config.yaml
n_layer: 12
d_model: 160
n_experts: 80
experts_per_token: 6
d_expert: 64
d_shared_expert: 0
activation: "swiglu"
moe_layers: [2, 3, 4, 5, 6, 7, 8, 9, 10, 11]
router_score: "sigmoid"
normalize_top_k: false
routed_scale: 0.816
balance_loss: 0.00219
balance_bias: true
router_cosine_scale: 14.0
n_groups: 8
groups_per_token: 2
init_std_router: 0.017
lr_router: 0.00318
vocab_size: 5529
norm: "rmsnorm"
norm_eps: 1e-06
tie_embeddings: "early"
optimizer: "muon_variant"
lr: 0.0099
beta1: 0.95
grad_clip: 1.0
batch_tokens: [131072, 262144, 393216]
seq_len: 512
train_tokens: 808300000
steps: 3285
dataset: "wikipedia_en"
Below are experts of layer 2 (counted from 0) of a mixture-of-experts language model. Rows are named router (the router's row for the expert), gate (a neuron's input weights, with its number), up (a neuron's input weights, with its number) and show model dimensions 0-159. Each number is 128 + 24 x the weight over its row's rms, rounded and kept within 0 to 255. Numbers have three digits each.
After each expert's rows: "comes after" lists some tokens at least twice as common just before its tokens as in all text. This comes from a sample of Wikipedia text that the model never trained on. Tokens count by the router's weight.

# expert 14
router:120117135118155137084145112142183073124076103170137134122201104157140119127165090132209107167128131132141134116144112120136136118133130124092091087132134116145115108152120146116088157110171128184121135107122105134124130137130122164114142134145136099114114139154147133127110116180131108108105141091103122152153145108150131121123128132109087131127105131154110138129186141156102061131103121136093146085138117122122138175135149110127090132104130134113145096101149089126149117112104132
gate1:114103097156119137107121120165122120132118168164145151167140110079115131099115116155192145111120126134152139118147167147115155134159169097098079122098131170147141076117121131132138150133129108126131086117148157129119129158155111153176152126145110118119178139087149161127144085111125091097134158123109071118138122116146147146144135161140079160123083110151154128094124127126127141124128120140136159127122099116073141155121192143132104150146133174127134100100131121132091147152108129
up1:111132093120160113135120146102145128136144132156138123178137126137141162109141090137110130132103136181078131156131115072111175166131124110090112106110113133174126126128105170139125174079099122139117098125144153143164096109155155124132152178148130106142126132132118085126108126168130090140120168129069094112102123131172121126095163161153122132134120162178139110100154123137148128089140118161108135144128127135122117154087140158139147128113154140094127094116123120163132069129090111
gate2:151148170163110073150141161158109114109128147151127123096117141136147134084158164155108116163118106135115089134142100107094143135134101131139112111106141124129149140156135162133077157114165142102134142123169123116171148146124104150169140167145060093123139139141158159129104151147161157179120091129122159117153109143130142119124125161128154117117147134098097118116099140131156098153151148132086135153150114144143095148127145123172118103168129118091131144184121148120161142088154164
up2:127161117087104085128124139120148147096115110112137106102173090115138106109064102134127141086133118109093134099140138088115159130097125110099090138134106137098070116148131149124137130132136124157144105141109107163110127111132148107181137146108074154142135133135146113122105164115132099123142118205120193158117159137122133141088103117145122111140136145127107111106137092111093127113165117168132154162080117110166105169153165161100125137141102124138144123093116105121146149130140135
comes after: " D", " d", "D", "-", "d", " C"

# expert 0
router:124166119157181102133142110143175104151134107131148147087139074141136126155134099126190101160155131115149139134158124139111115149113118062116134099105142141155163121155124110102127107162198139129142137155142101138100144141138149121125125112106159106119152178098126129151142110128139133151134098164093104145130143149106099125144103139114146147136133145096101162121152138183127132129113111132159146105094141160160161133177148108104138161141125142141074093103152114125155094126102160
gate1:127124162121127131124085136129176135108133104106103133132158125140142168127138153128113144119117181099139158149183108111119149142142131139165147104109190101108137074147128154135153139122103167114105144111075114162120127123133162133152135105134163077141125133136151147165133129177157162156105161130152135130159093160120091151118089124110157132156135166112161133119127144132118139141112102140118158105095148142127147102100128147135144155107153135092131099080165157149175093170108113
up1:158149070173120074148110164141121119111107122144112111117133098125144159084106104207121102127134101184184167179149126107123123141094139120146119119138120133156146092090135090140170085099159137133145094098162122098143111090143118113134148125154119127102138111116096104132133132139099096116138141123136098158120131108117109084105063132127116094138145118115092124135130113145108105138098122118145152167137138083086111136123096103133101151103104136119136136139118144135115125126132142
gate2:123157127142088103130129135157165170119122122124136143165148140116097140125149133164124104134165136084118160123104087145162140093100073095137128133110143160157128114141121114153110117118135145074163132139148089119143102130125174128136132150159114148146144109072111070096116141133139116085106078151122143143122152097181110114124115104148147121147139100127125117129081133121101108145100152166132118158110086173109084121193118108122138116114156155132148101102154147137148115106101123
up2:136169091154159122123124138113126124125129165091141106119156080134118113129150120139144128165188151116147089097131160176140117159089114157103137126128118137120130088118120135140108132139094128130116130139089135096144168113100109174123130107182160092083129132157137133129108120131173152158107123149127072112101109108125097143113110127095167182117150134111190083151127158126140117175136139086112128088138114126151102125144135112163155150108141105118137170140113142109156117142158118
comes after: "\n", " (", " \"", "==", "-", "==="

# expert 4
router:164143068162171136128151122154217080132110100109126114059140099120109124159141116122173127153157129134122129189167112122118103140139106107121143123134138131173122137127149105069110140137200116131128113151118089172114115112100136118142125110113086131118149162114124122146170105098183141135113117140126131144115104115101106144140106123103153110131125127141133125098142140139100120137133088123129154106103144153125132133138132118133106165085132155125094094120146097147125098135132142
gate1:159081132099111153129182116152137128125146148146135137081149132109130083134116124116108167099116151120152166163146161114102134113143142106133139102095127142110112110151116172170097121116148151159149093147104115134069109104140111097070144137150125141122104146155129174119148122141129119134148133123145144115164115122104136171160083111128149123143151115089146141090110132121142164126085105128163148097141188159082137138161150099137135121138114157131118143114165087117100133131160083
up1:132128113130148149133096129165179132143117106108128134128082123079110127130145153126127140098103174133168125105091114141116115169120145133124137136109131083124146135161112120113147124088111123109112076169140139141149129137112139099094143190085138124135091106148130151142097111141121128136149115113109093151168114128150110116165086156163123132090141154101143133193131159082112114090107138149152138172132165160124107122129119127111162166099166088097129116096131104173152149109140140
gate2:149146139156125135098121149126144098200135119116096092141155157108139153148122118094112131148148162102116114116185153131109148159110154150131120126092163090106098152189117123094094141155167121111136156127136151136126131147078153106129092178145128129152122145093177141103102104119117142137103116117110144087138133092115154107135129133153124146142127130124175122153172086139113106149082111140076140139115150141113084117135138133102109123170098129105147123132179157117111119155106110
up2:101178138127143097144150171123145147160171094146111106107129142133109094166130111124162083131091150148166109121147140099158119150126152132115137110131126142131129115118122102116130148052112113127118083139140128137118108178073138132190105114140125113104107163170114145155121156135131124129136122122114118140143124082107126105162109108148166152140101103165180119152140137185125128109112132145151181153117117117122116158195130107106132128143141105139106143123101145139140154167109100
comes after: "\n", " |", ".", "==", ")", "==="

# expert 33
router:124121121130130117153150146174155131121086114113132088092129153139158109142122116096143085150152135120122089138126143120135138132126117112126085134112170095114187091143044126129114144121128181104137117139097141094078129126118109121133153133152138170119147171121184143121082115168076116129132132138164111145160088109131099137158151134113159127155136141103108148111164112148131115082116174139156163090135136141147122142126149126152129159122126145083148131147159109141131086146131137
gate1:102116104192127109147141117113097129138121079132169115151107128103163122119134091149163112127152128093148120103106145120196115127093109131106116160160099155156111158111119107099073089169166160149127125144109113115122114124088132123133109135145125194073152152172105128176105160167109104112152137120156153119128100102172103171143134152159125112137133110139080133160151128133140143105141133121151136175118107149130146148103151137111126134165131142107111122137142119136123128137146136
up1:136104110137145102155163099129102105117190114133136129097120098089148088055126118150135071164087113132140081076116129138091122109161133161140086112116140123119134112126125153123080117149066145123158157135111107161139099119139132149144138147161119126104098136111113098119106122147115100144086093119140118149165097107155148098138153095145121097143148103127121092139165129163145139098149120119112108119135127121137131083126117122074154123143142143106136124121088130108144176124111111
gate2:141108200142140133147119109161133145115135108096141108149131128125111139066188140121185117109150137109128141095119056140139121149137107089174139156145150129132168117157070125145135144146153152102136126115127125117096111129153126152086120143161137097123133152067129136120101157127115153110118155131111142139121171130151117112135151107112160113148152099070089115135177110136138136146112158124146120165112118167157135158124152137123102160137119160134153104131156124102128099162122138
up2:174132098161153106193098170122111084134147108123101134133122088120095128113110154123167148138123148093118139138122134109095106131101107173104128129110172158146099146074104111134095166115132110114127140110102120127134123142145141155115097111102171093117079098110162100100102147138153117117088172118123125125123107134132135150068135101141112159143110123099139129113139095128131116142114130156106115151112132113144160120129150092149105117101126150147108114176114143126081089129129197
comes after: "1", "9", " ", "0", "2", "8"

# expert 65
router:122173114111109185111162091140152109148146063149129111086151130138162114133107103167173138118127129117131122135120118131116128109171126100097154115093188158164148109144078079093120147129119169140166109107141122093116147122162072124098108112135123112125144142149132082158129123146118138120074105102135117152123094097129099146111123122103100136150160140143126135128144121182134131128113128152088159122103105162116116123099142146170154154109141135136112111099147103112113128103159111
gate0:155084149124093151129140133110126069150121149127171109130133187145123095139070118115118091115140105131120147155107161142115195135142150134090138157121151111144127096111148134135120121120127152163132092149177147131146146131140125128104137117126166175152125126180093084153118123122164141116108118165142113144164085123089108153146150156118159158120161123176120157113143146149147136072155107120119123123111098165158117133102147105112150178147128123148129164138111124148132139099130113
up0:107131164111131180083125150109122116138132153125097161154116113126136148116129140137148132174138184126189139125131130188139151144145143131123114166085145161112142099115132158134138144141159147134105150130115174141138114088119102122119089106124150095140145116111137154074135165090145165158154164177145095110160126130182090114151150109158138174096118108120132099144138147135114114140133107140086129135136122110095145129095105147135109121122160122092115162074146094118120162122116122
gate1:131129072175111142106142125105093128139118088134155127167145120102121136101095137112146126136164137127075133141156126141149150149116131117180142118110150107138118169129134095137188100150148126093107101104143142116139152091183097147150155187135162098105147136139141108162145136123183095133100123136167122109102121160154179142088126152127146141130124138106110105146143102191131152095121099140123115127114130168128116140096145132142135163116147114124111112100145107162153166143121160
up1:135134119127137135144084132144097128115154092109116116097101168127120114162136169127130131172134098144149135111102122127155086102138110147154112116123140161129157122099140128150115145113117074091135125163113150166103122171120146105156149136135144153131121136128167133131188121154142164184161090174121112121172126140105149145120128109142090118168134127124153140080134139106095092110145162159162138101145126069135083124156091096094109176113129132107138132105142134133094135146146174
comes after: " was", " s", " he", " and", " to", " He"

# expert 31
router:108119122123134147165150143155151137126056112138153112105118133132152132151121107112136108150145140121132103137149135119130144146135115114096064141118187122117182083142078122122114144126135221111147137155107130085086128132112112144139123130129116141129128146123190152102128112146081111141121114124161105169159063119113113139148143133123137118145126147130096108111164116155112124092098178122128165096109140139131125145143140123130117171116102097111129109152176105133106087138133135
gate0:148115102103140149104108120103108151152121136076123164114162133175131139107155124146140129128167101130124138121117114150113119170146132096149146114122117158130165142147145118120122149149130128152157144121080131086135145134115113115151088153142129139159118081150091142174131112161142144111139117110129093156127122096119143089186142102141138144097142118120120092129109155113080158122131104165092122142116156078105158123151122075184123113175083138108109114154098139136194155114102147
up0:150149146161129118156163142116102148146085140167087147143082100168174156139070133095103140124160130141084104120127102106133119172140113127117172126113109136098127147133143143149128163192110139131090141205128118105092137117147113106122109159091100150137092119133083156123137165109126096139144145110119094143144118120136135126106145108163127156135125137154145103115166109127138095102118143158122145133089118144110124122112136124099147156101145129090139146186143099152102133149123152
gate1:124136148104136149148122130125164134147110146138126157101119112161135135148127126129118150125112146152151154106101090100088108133128134107098155125165136131159125085114132126164121141118162136098115180142158137118136126084143133154112121139085131069108127140127123155141126100149087183108130121139157169098093119156086134088109128145141107139162154104108113097107125163114128170123070137092160112127091123122122178140150142199140115114138116104199134129136148112150108130146178114
up1:113131137114117130120123122117085114125129102097107087104145146159087150131111105143097131128131127141133079132151128123112141132140136074121155129142145132123111161108104089181119097123122167117123077121171138113099117160159100151081124147154100163122153130106110164142133095155124124118125125098109104155131144124131133160140109125137146118184121115084124147139096164149121065115104184168100150095154135110147163109120174096106132152108181166144161132113129115136136107121101084
comes after: "1", "9", " ", "2", "8", "3"

# expert 19
router:118149118124115146132149160141136110121103086109107117092192098118136124149151115157145107119156147103125131157156111107139152135128094108116146119082173164158144082138101134148085162144178141124141100140145110128138121112112104141104121118134131141091142147097122098119155166093145124103097103111127068149194136124168108115105114163141100168161134123129129096089155160154161125107125093129121177118098162111144127137108159108143115164127100121128111111101157130122104121172152137
gate0:137164127130107157088122123081130143132123107116135127086171080152140100148106145114094095095136120103105150093142156147138095129117094151153163166121145130141091128119139167145145138136163138123132135150143089159094151101122099138124127183145113144122132140195165149170134193173143131122125128132162129165138101153126105129185145142143148099143156146149109102130151117123143081120120130103128133099115140084099115151134143128125065143090158130158119121130148131147115139125161114
up0:155138122116147137127141144148139119136168173164147123108151137107096130094168117124104115135170168123152127147152104131157133133154134115126139142126147113148154092127152157120122161166114158135126139130110146128102071095113084144084116119128141106112111142079134093116110152103108135118170171130084149094103121138132144130106119122177170077129087124116121134133088106082150147160142113128079153154178142124093120110120137120114148098084101189122115144137103119126115099131174147
gate1:126120102156110148091126127128131101134104099086156112139133092137140122171160146115120102168144175110173146162149127126123166126111105108143116157079183152111112137143112152173092145171142165130134145137137149100148101121152080128084130127160136166115107147119124082087128131136109135126138095132193129098156140125102135125120098117148099137102137080156119116083149094137122127094117093123145148081112154118123112092118122096167113140110091116161113114130150117139153119144154141
up1:166136080159131135109183102142154105106152119128106115119084110132111147119129184110130159155134106104145133113190121121140127144146131128151109102138117133140145084110138099115115101137134108137149139113130169110145136118133113133151117099154151137092127123144129143141112132147102135127127115174125167120107136134099126109112090134160117148130106109151120115154199144131106126140150141130114131171119155096175139100097110068099162123107124093186154167128108109110121107043126096
comes after: " M", "M", " m", " K", " C", "T"

# expert 32
router:135114147125141122165149132149153105115076119141139097118115115126156106175142109093150105149154145115133096151113138129123138136121097160137056130100152129125170071108045117114108155113127183105165137134121119097096140135099110137143135125103125149138135118137146164118142118131108120133135110125172121185137066104092123137138134129125134141144113139115085122112157113144111113085111165110132168095123131115167106141143133141151118151124113069094104125156178114121117113164148133
gate0:155107148141147116106156134108125123126115115169200115120136153138116062133101168147147138114149120119118129125145168081161101179131099148115145115135130131152129080134132118134123128156112151119144125128139142129091092148141131168126114125134172066148133120136090142129141127114133160106121102105179131160090137108125150127154122094147111130111129142119075104151105120112157124113112126141131116125163161114133154159148110071119187133129160128068096134105096111129137102175097106
up0:123145106151128136089062127123165133149139088111073140148094097109154121111123173116096132154133122158119157143135142098124143115133115118142120146124141081134136117107148139095161141098099135116140139156124110119102142128118072141081164134146101145104078153112157083162142105123134108170128143132104121140117134121136206129102132152115164141129124110111118155140122114152108119135109161169138142071153129119164066159107116108107149101125145154113159100120127104118102131157093151
gate1:135120151124174159135092120106105168147128157100160173095142103125154107141122156156148090123129118139136117123112110086129103155140131150150097142144133106167172092145161093100094187130122117138137113130125127168125148135069083116123133116138143137116102142113125095109118084097123130139134161126135089115109121152130178140123128072150107112093135145104122174144116178145090161120124117102104163138136111143135157124137132170131122133147146081065115080110116118144121114127112137
up1:144144115130179122082119109043125127169102129136192122113153181136142119148136108123118090124144133126133140125125125157166129099166085122135093130140092116109129133153126110104148148128154162138136123159096101098114173099123143142145080147136082153103139156143144110089159175127109104118125117090088114095118145135152136160139140147137115153100136104117084102103126123112123107165070131141165146120105109125108116161142100152143125130131147106103118118147147132118135108095155162
comes after: "1", " ", "9", "2", "8", "3"

# expert 3
router:145148065138174133120141103151235068124109103123149101098146108133132102146163124112177122164170175127126121166147111140146115147142102101135098137126161123166140129150157121088116141150197112131131115145108087178096129122137139120153118121097097115101162132116122116127141093097157138136106099131123136138110116146128124130137131126126167126118120126142149107137110146144084130116134087130141132127105159166136118141133143126121123161094132165137090105123153129130103098126126159
gate1:122115100110111105164181139093140171106110105119132154117116146156142141123116109103087138150133126151102109172127155126096156087186129104123097134157082155142121090115127122120106129094115169080129136119106153145104113156142129130128127150094126113131127092151134110116125085147142122116135137120153139128091124107171131124142088126103150122111108094092139141120091097128090124107114167183165096164120140131155150164110121110162153110100108127152164170169148126090133177102110139
up1:119127142181171156139095118141151115125155163128136135091084116127146122118121109108146145144110116134159120157131135125145162107118116137136088136129118153117119160164141111092146160122169121145113145124117098126132118068084119107094085116106108137134117118121141125128109117143160133164131138172171133089135131108077150124105137124168091155168132111079115165114145097174117113138128120121121146144149133171113150131119108141152173112130166145157076148180113152060101120123116162
gate2:116137093152154103105159141149126134113149090139163092130083153114139134107097123126124117121135148127098140152159112144163115110094156098126117105134138102112101167131144108105163128163139119165115113158101131129155124128119120082152093141118141106107157059139138144147094167139141139109094119155075153153101125126129147100129111117106155167131117103096129115180145125121161148136082124082150120144102075133140112112116128163165067170133141128130129174146126140138169087104144138
up2:128124138089128118131105079138121112148116145121088153125143122149142109159152130114159133108179157091131064136141118144142156169145133100120081144090107100159130128139178113147153174122122142135176152134084106126110119141103086137105166127123114123094125129152128134123166131093128174154145140119125128164127112097138150149131107105116122115096140109106103150140111121137124117117162155160072125110135146167125138131154140133093176127106145157196121079129159181118136152103123119
comes after: "\n", " |", ".", "==", ")", "==="

# expert 17
router:094112146122152151092153117125183094112109065138134143101183073131166144108150090174151144137135137115139148132129105100153130139126116111121101107119135112147087110167122102140077151133182149149135120102160098125119134132150141173130151145157119106118111128138153109124120098148163109131083152128100085170147115125123091147145119113139109128135092147133116088137145158142128103107102121112109140100149132109141129158173123121176110108139141137114107109079188136120134112151087125
gate1:131141092110106093108139119127169109139141111158126129121168116127152115109102107161140162186131141151162165110109089075144104133146143154094079149110113129125108123142137118109117119112126160154145175143183148147153103089149132149161162144130153135110145107145085127177131117142153183116145154122161137181185107121132137168120104154107122124124077157159123126142148107152145118130111100122147122136121124117093162112187139141139123105090135131134140106148132115099131126112107165
up1:175142147129129139156144132117101107120136159141121134179093116139085123115129145138147112098081151124121120122125156181114151105155115139110141128144155098146109130108122129104151145142113117099139086119118114079132146132125165159094092146088085135103180130084122115077140119104129112083097102163141117166162110120116149130125121117147089112093080086125158111144100117127149159129120102121136138149104118176117162067141119144144131123125129100166147125074129106131109145128159083
gate2:079068126117122112098100177120170118158095126134107157134175089158137146161122123123137134136126137103138099119152137146137101118125107113124129103105132110120103100148135136081124134101185117151096133094120118137128136096130126148129113156133125135139135135085123101150141138159144111128159112139113123106105125145081091125104115119156112126110114153118113130130100102146112101138056091113115169159144112104129147159136119127139083108099134075052106119107108093080139166158127157
up2:127104131155121149123128130102128127164143145137106096138140092137073096134101137151117164124079112125132143108104149173153135156118105136141126104104146145129084138097122163096130167148119137135119133109136127114143058102099100094134137156166088153120142093120118125112096158141165125151145116130140143122117150155056075150128145139107082137131158079099155151135103098170118093068119116115128100104134158137122111148154142107152146115135119099114126106152103155124153133159163109
comes after: "-", " |", " D", "D", ":", " d"

# expert 76
router:148122135151156160115150117121213120136118084143131147106097106136139110163129131140123151131127118095115124170112114150136132114104125139184163111118146078162141081123111136078101121121151113143152138095114111124169119115142139161110137100121106172150103099091136119141155119155093122091076097160104147142160132108138085161097101174105088127146153114128121136142132105162129092123129113091119116086152133120143180150171102136165098123139118126139134105139158127096125128125120133
gate0:098140104137127129120107142101133143146089134128141151159148100136136102154152154120123127141153140106174158118116118124135136110115102150140126140126205072129166102162087142123105127118157128172135109129116115083136129173127146163148119096117140106140144130158124108142110180141162150115133137109103121155123135140122143123121142116127062065106124136104117104132165109099130158106140135138078116103121109135119154154120155125203105109127089162109156148167174150159137130124141086
up0:098121072133125125148149129156138152056114134125126137131113110140107150113107118140094134133132134111146169154129108114162120135155139144159099131155136157164122150101105102137118057123124142127122110111141093096124097146128121117118088099148124100163113121121163147086119131115118077128120152148130106159156172116103145125107144178158161067091130195130122113085123145132136114113128088144135142159129143084106128089149153142138142111097103129126066137089120109133142125104143128
gate1:112089156137113087134126111143139087156114111133169146143118059183167113116100134153103112135122121150101097101122111128142130129123105132138081138156165126128169133083148137132091106155085126137129141134107134138155104133156055119163145132119107116190155149111127072105116153157148126143090096133099180129140177135114162163139118097119138105074150101144120141149130142137126132129130116126117141112095108111083128149123145152138128130102129094117142116142134117090160157134119132
up1:083142130145113189149166117077132134106111108086134105155075158150104138131135116146082134098163124151150119150173137170119142130153129097095094114152123142143098155119132116138128106141147143129128107150176155114096172119112063126145156149160141147115136165151130137098138103138113123152099099092090091142125122096155130121115112170161133125093121141099131099097154117130100155123177098113124133126121130129105142125126094111126161132136116144155140126107119106176116146152170168
comes after: " |", "|", ";", ":", " in", " /"

# expert 41
router:150106122115153164136179097141151086144114089108146131115174148146185117114163073153158144122136151099139166140167116071148133157155147143159136150109158119164141065126148131117085165144118122137147106137121156178111124108104137131148090105121179128095153141156143102116146130118098157115120135152082096153138116159163115118137114107119114137156115161124156087132146157153118139126116160127115132134121139112150123121143122145141116107138135143141140106105142150104129051141128134
gate0:130142152125110120146130129098144120127156150114157133092112149144096095136129132143173140143105148162149088116125113123117114127112099092138182118144107089133105069170093096111113130107116134128146123126153142136101134167165174122110122070123117150132172165128137135168125117134105145138086133091163112171109138133100097114143136134154108072096160113098143118102107109127127086096100181162145144130151112141128114128155116122138126134147149129160123079187143098107173120127110107
up0:160128129137149137132142133121166100163110190117108107101128114128159134139156147153134153168109152151136146104109126099112131136105125148092118120129106125119088103137114116149087136080135155152126147170095147116183142103159150113173170126070117163141146106112108146118133157121144147142123169112137107174121176156125139115127099143121146131128125126115126113165096117103198087106081116144132137124163104141148150143114131172116133100141154175117155115101139111139110157139181139
gate1:093153109107164129134133159160165138129109079106129121099127119103122143101127092107113143122117136118129170119166123094092126136117100155201153095152163139144146162107110180144140157139103132129119137117150135140116177123151171161135147079128123165109133129115120121154125104148114107135115088155159129156129113118127144184164115109089099160174139157154137145080093151114112159122151116127151114129152118122135101140118108118084163145118181135117137149130129115094084129146099151
up1:151093098098119184090115141125152104128100121121158127156118140150074160149111120103149106121129146136105127159113108099112135145118095113146163119146103158122126121087094113126117130153103138136113119138174107080111074131141137120164139104099117135119116110164087139133129162152155136139125081086157121110105114148118159148130170159113119136156120133132155155118127162149109121119188121125107138086134076151108077125120144122097156107135141065129169148101143148133133136103102171
comes after: " the", " a", " and", " to", " The", " of"

# expert 64
router:150146138130132148129158102193141111141137112138128102142190116114179127141172123152132139105153157095136118135152134098152138129118138117140097097150157089125113081134112145135098162128148152101109125163142109104092121126125146118112103137136167137091123117104134100169162118146114117117137122102110071201150110150151073156132155113115146159100141143163158122112160179173143117126073099124100147093112116119163127140136153148122146147102146115155101116125121109125133096123139104
gate0:120143116158137159136175093140102136111146099153110171137133117133127105148189094111129155099131121095124156153170175117147094151117123104139104141128154122131157119081106149168167136110102137132137140141131113155156164089090167126128079104152176162112077112116104120148155139130129128106105106159145124140137147157138122171108154131110105170120094142106172123089132120156114149140091114135109110144116169093164131138070112156150115124131152120146117131121108098131131122137096095
up0:137100062099152136122172108172096163105174123111100127130138103100145125091150135124158120087119118159136107120148119123096097123109135147105144135125158108140080110169114142171145099082119148151150130128096165124111127091199132115133143152177146124157100141138140128161126103131132108112164101128146133146111109124127141110157129122159128136095121087161115107179128123129120099116073158126129142093135104116131113120154101132138086131137134132109104125180096083167145124120152137
gate1:091112191134138133125123103125143102100131147141126118121187118128146131140073114114105104092098114086133128150130105148097141062122102149136110103142126121129056117105138150092114101104154113142097128107089145129110183149161114117121125136137104160172137123139098142114140092101152146130151113124106140124131118157117123148139116174115169114108151140126134133153137107182119092147120126117109126105102113163117098168136123110176148128058110151164142143122140109109135118166134101
up1:150116121121128087108092136166131100102139114129168138138116137146155135114156170115118126125131146113149119125106143136127088139129117064107097105148146156107102196156084117108140139156117180121105112132071120158191108119113136118135136106116116117133122121125118136115160125145148109090135135113136107164121167121178168092164097135089083148125123073098154142104119113097153149117142118095154103141122126157096131142108123134121145187157148156147134144115098106136138093146152110
comes after: " P", " N", " p", "P", " n", "N"

# expert 11
router:129117140125138152100143126137157094177126066140160143120180108142174101135174090149154110144125101116123151118138136116148135120109106125143135128095146093155129112162127096128077130152160144128119078105140107109121122110091111146148123139157153082097124134120158112142147116145161106105060137148095079150127155108105109169129129129179114152118115122129074115125152166147144120123070151096131140147138110111113142156102145124150111114152131108096107109117184119117119131135120158
gate0:132110097151150145132129111128141100160108154133129120144127073117109151137084095118138137109111144152136120103090099160118111099111110134121101116109120095120135092139142115125198146162135171178119098116138113137147097160142108151113104154152097138156131169116131104096100100127141068115139134152081153164132112121105124122111140099108132080092109129163071137124109082127114163154126116108126161164150111133133167091172128159138102141142151086092150150141094128108119112122136145
up0:120104138114113181127120074115154100139123137104167102076149126113121120141142138122053175174145127113123063168093084130126128103117127135142122135125134138184125134119086130122116097166094077119113138096137108096109149089142136094102155101117141126149144158135126139136126153131159112139079168120143141138102155126144141106115101097144118091136127161121119083169150113111092140110164129131166128104126130121145116130108153110129158108140124122175151090139143091122147130110131125
gate1:119064106140145113150113153094182109153154100127128137109135115163123140120097150129106135090128138120113136141125131128114147136129131162141119124115147164114136109137151094141110102134146093111113076152141109097147145143173103140145104090153082137123101089130129161168146141133126152144157134144127127135168140175100104133152172136112125088126158079113070141134163141129130101141113133100134133112162184173134103153123113145144116148158101145079106161102157137100139187127152112
up1:103139123089137155137134103117092171075160116138097122088126125135124137132172130148121099087117148135131096141152104106127154171134110132129123065139149135154120152116145128135133163157101070104125092106175154127112117186142120133128166145141099148137168089139135163149138128162125107126135135088147122134119102116104105096172102123157130118157088115121118132089106097157071187169129136134103143139120117147146120131135128093115129145127168118127154125163165164113100142110120135
comes after: "-", " |", " the", ":", ",", " of"

# expert 37
router:162129129124153156142152113155172113145105075126135146089154148130162104105190110099143150109148120123094144128162151090155131150088145150156126142124163155159117083171161107091089147140098151127123137106113119150118147106178132109115099118111106138105144113132164120097157147144101175129117111135131128177139115133150127124083159126098078154172128149156141108147138140149131156136080129145161121129091146166128146153126130163136105163129123130148135139094129152105178128131113113
gate1:119124115174159088134087104085145127158141122177079102099122107118124123095112091143099138138106163135093082179110154129127140151124107144120109143142119155125116100105149132092128116110114107139111124126136128133137142113134138095140141119125126113092066113134112134102129138136090134133111107151132122147107111196159113174152094133157074125101061136164095135149138151146109120083136134105128142094104106122119130150124115136104156090137139106078124192146139128124095125145124111
up1:112116127139130139089128138164130065131135100089109111138150157139086158114138109176107122130121114123105108160099152123149099151120127101101083133139115143106077137077098116112125110126121160121110118119103149138127145128103141152143093163130165127163144129099097155152163105110095139114135096090098149126128146092117130091150123149128133130147125155104116117156129126133183119164126142165167120171112094137125110149143133150076119174058106187103102106149139141127139103132113112
gate2:159136109121155146134105129139095122142084099150105170103125104105153071097113105131123107130121079099115126116162079095131133157144072154114122126124112149099109146121124125158108128170120154131111185134111151107150119159080096109116128130100108115125119126138170144129122123108140126148158127092137118126102100160171102120133168112107106115150096115181117167123112162143114140143121118102124105134150156141146111129124149105157182086127140083090105105086128178147139137121156160
up2:135128114144131121150155122155138133153102155108112170165101133113150147166087112098169139123128142151119123131096173121099136105132121090196113110118101125134122111140127131137127113083136120152145093123127112135096164143096135111150095130146134150082135080132111127148143130146101161113137138109105117131128097179178112171106088113120106119119164176109145058138113153097095088119104119124125177136114129152101141143146141131104124130112159182136104169162103141119170136136145108
comes after: " the", " a", " and", " to", " is", ","

# expert 69
router:148162083123110164135185088162130117161145040134099114089133139141148139128110100159169135134117142117132135156138142125160128095113132102101105135116183123152161136167066115092129163111118132140153141107107122133112136117156077144125086120153149107117134151125122085140134116138135150117069114119109100133142099110140114140117082135110106132147141139133152122145175114185145129093120142126134135113106094134105113122110145126150157120141138110132086095078147115108159112116125130
gate0:151140101130122120113144106122071085144118097133104134112135129129147177136121155151125106088165156129111150159161130169138165093121118142173119098145115130122106137092149135110104147127159158146173150127140148109090161136100142116086136173151118152114186090187130090144106126169067076090121111104110132143146114144109132115143150096124125156123133094131111096132146104127116114167115129123139132119114131132091150088140105128104167088128092103139128123124145101098149135100119115
up0:154149117112122110130124121113118177118153135120145108152153087118150140113136093149113083115099161162122149152166132155126104135155128103122128128154081088101166120128121138114112162100109110126104115184106104177169110113140141119121146154141097111142112120161102118103107074121140145108110144093129123126169097168138128094181151135127106097109138137123113143084114179114160107105096131148094120118165109095122138071108125160159140117110171137114155101132153155153155093143137133
gate1:131136121130127113121176171139159147175112142126124155147148118136123162128118141074129096146099150143109124107103104114124153128149155129138095160123127114154140162210126156161144081175150143102113166095138136097122122140159095143108140170147081144101096103117143138149155152098127126102104141105133128145151106144160092123096099124117086108115123104106132079148123107149119100127129141096102145161119086120152134132147159086145164109146147133071111103132119107123107144142163125
up1:116096113148111144105117087122150144135110143126118150122153159157110133122135163108130109107095135146093112124128114116135112124117154108116056136101126155149095138136147160070096126126139139113164148122093154087098090146130143110159152104123135125085147109122162102112151130145124104111108129071097113137149120122130127127106139130145115081127095131105145161104144104158145106061168119120172119116151145140178127148117143144068153156121152104121101145073143105138128089130116075
comes after: " was", ",", " and", " to", " he", " is"